Experts of a small language model: a sigmoid router, a shared expert of 128 neurons.
Below are experts of layer 4 (counted from 0) of a mixture-of-experts language model. Rows are named router (the router's row for the expert), gate (a neuron's input weights, with its number), up (a neuron's input weights, with its number), down (a neuron's output weights, with its number) and show model dimensions 288-383. Each number is 128 + 24 x the weight over its row's rms, rounded and kept within 0 to 255. Numbers have three digits each.
Before each expert's rows: "comes after" lists some tokens at least twice as common just before its tokens as in all text. This comes from a sample of Wikipedia text that the model never trained on. Tokens count by the router's weight.

# expert 29
comes after: " the", " The", "The", " that", " his", " ."
router:113087124111114129105108141148134106135097113186160137140137135131145106151146190136133113094108129106133145105147110179093121130102097108112179157102162124150143155097103103147153117162137115145136143130117144169112130148130075099137083164124078121134100085172176099098119124124137113120
gate0:105112124114129123117136165145097137155157129128105156170133154101135104116165111079106075142104143082138070108122109129088107094131119144114164113159104134115141100146126100149152124113127126121131168150131148112078122162140153129141157148149064131145122117120164113102135186156142119154
up0:143101168139123081116095108104126159150068092106123095143144103151078128158133133106136154133084177095099146140122150143118174102078084133134145117109135107127166140128119089120127068157139122140101088128102141116162126096100089164107135123161147171144148120143125129121124146142103122115
down0:105144119155145160185145130107097124125118117106130100126116137105126133161129139137118152115146085164145124131094173150153135114091112169154136136146133130123140097129116169163116108132103132110117167134151122111162147114168145134114158098109109162102139135179156121113114108117121138135

# expert 20
comes after: ".", "\n\n", " The", " He", " he", "\""
router:104143117134142139160110068119148113168115132163098131146125103114091175124122188155097140191148122103113137075124129171119098129092140126148141144137160158176125124133114105080114118138159108139123136134107137176135138089106131110140096154144107095103130132112138129113172130150133149131
gate4:161122138152164092152132120131151134183103153163118150168102153137177118117159144094160142087106124112155117059126122117110116110077125116160134154127121138156128095112135135123130115113122128156120139101176165161134095155139125083135145130151112145129087112151125101134146131142114086147
up4:108140141097114134169143123136153060140186126160176163135093123099117131110140126181126152124136111153093137132126136108144130156121080135108127134153119133134116156115096129144110148168116134135177097153115096123132154113186102168126139147129142143124141131130101095143146086102166084119
down4:103102150158121103113114145139103137135179117086142112114139117099099109153164130163126096121147142113100132127117126105094135151124135114136145117114144155121108127112080128185126100085144143136088104090123125137098138108172125124130153104119131160102155176152119137129127129125126112107

# expert 54
comes after: ".", ",", " that", "\n\n", " In", " However"
router:119121114118118147149152106094172108141110129154093113108143147156081138133148157132135161143120092108124113097126117129124108093100135134147116142100146181140137122098138131081105119133137109135135118096087117174147129105129139128103096157135133152115125101131119129106197156140137139130
gate4:099127148157109133117125106171140119072094143143087154142122111187141140118122147103126132146122182109133131123126116140109132124159109100147107129131120109140150126139180142142146114129133088121133148151078113133166129124127122107150107107150136171158123115092149157161095108124116124126
up4:087076116148164144145142108107122087128103118111091137129124141135129140114125132145153103070155094149044113137124086097138128175130135123134168107140173127124117104134157118147162107123135113136119087109152132131104101134101130117128113176122109137126103143078140092137068106127131156109
down4:133111183128135117103152137087086149107141149136132132103169146117144127126157163087147156140122131156089107159093119108209162154111134138108137155198130125152130121110091123147123162180115101103109131102171137130132127115097111156144132134161122134159132133114163130173103150149134138190

# expert 31
comes after: " |", "|", " the", " The", " -", " 0"
router:146129131089089158131138134149129123110152117151130132147156097129136122117164129139138111064114086103130156085121119160088087106108139145126127120143102143136139104098103126133127111137098144134127146107144106141145132160164114104116091166162098119159158112155136141101121159122151110135
gate0:137063159137157144119117120132126115184112110108131128139161121120168159103152133135145121136146159157102185128132139123105112150108092139122172091117133182095136112178124142153137162101133128133084116155144157156146109142111119100137093137113097129186111137126161115119148160100102126153
up0:192134125143140161120157129125073133152142111121086099102115138111082117117151120128142121134135108127127149107119107106125175152112109143095121101101132157169141097155138150120133121143122120089132142097133110128122081157146094149085156148132151147101147141125141131136121177125115091155
down0:083120185097112147157106139124143150121123143102102157149142102080116147131127171121099127168125132154098133119142144117098137149086133129137152136137109162149138128088115118149145169112097128142118167155155100148146123134140100159155120124173154144144093133107108117119156127111134134173

# expert 48
comes after: " of", ".", " in", " to", " for", "'"
router:132105101140186191160173093144126149148168123106075141125149144130140151144133146175081116152118119127135131061141109162149134091085124078159152140113156162136157119158131102145167127151135083104142118114136161177139108139146130084133137150121112145120125130152126107094141114151132147154
gate1:090164127109132128102151082135152106175084130156135165174164119132117146180146154127106099139114141144215139137132167128116151098086102131180124176183151116154109123135165130112124100146155134102151075093123143181151098154116141119140141162145164170132141110069086102138125140143121142126
up1:128137138107132134125134100133099134118103170156133122112113141186151182127139140102150143109072094114063154099111085061129147123128138139111141150155140143150155129124106129151107120138156115124113173130104153096150140086152150181151154111108100165095091144139146138150123096164108124147
down1:126106135124062126111129114132111140119120123117089170149108140085147133114078141145120120136128162132190108172165127078188156142105166120137121123147139126089114136117126109109117175182126149083107122132152071123137099152159165082114127131153139138085110070124135145132213096113129093146

# expert 61
comes after: " of", " in", "'", " to", " on", " at"
router:144135126145162193126125105163108167145174116122103134125153161111149125171111122160096148134132152127122151093143119136159142127102108063152159117149139128121175120133121093191192132152106062076135152126133165165126117127154139099121128133109115147115120124123143125106136105134121127173
gate3:136178169119151111124134144111111181135111166174106108122138126143142134112135122104136170122119096128154144137115136086131134140160122127148087137161156126140129118104117143124122110118125114131132149108168133154128103178159108143188099137152092120122125116110162097134113178145100130122
up3:131133105148121144107101103127148116121139100095127122102073129139123110145135162106122114080141126145146145121147173157135104117102112110146157098160118116060098089163166096160160143135121141119150082119100131164120101097132120117112168145118099133139156137131135085119104106131082154138
down3:155124127184118094122150116152140102156146145129148115182135139147111117130119123119164096125130159132114134091146132116088130124130148142131130133125092125112146142096164107160085087158112126120116116112133164115112091143163118142111165145111138161095122105151103137082085116113133128089

# expert 52
comes after: " in", " at", " of", " from", " In", "°"
router:150125145149144102104077137108157127144077120135128140123107064170122159152135126097148181116138140157139130150128160073109138159106139128120113127113105126145188113086110167120105123103047130143075121156101132123131134120140098134113142156118135151104148159143146114119143111120109145114
gate0:082108133114142111131095124115115147121124159159076111146122108164117122154125083088125119148113150108117166135102145094086129123131147103130099134146145142151191093130130156089132099124094112106128097146118124148123134135110106151138109141122106126157122157148135095138151135147144125099
up0:122120097101133094122108136159104175114108162144130095152137114119123136175179096093122140130127120151136160121101109116092124129159138098114125126141133125138101116145120150051093110083101078135124079108095115110101126082120130182121143141120156137115145178153130075150153130150139139107
down0:082131114130096117103097125160146106144109114158131110116151132120108129114082131154125157109167138121137146120109112195176133116142179122112103144121102103142101123177136113147169170136145173119146130103104108153161141142090090112109092159154123139134122120137102164159130096151163149150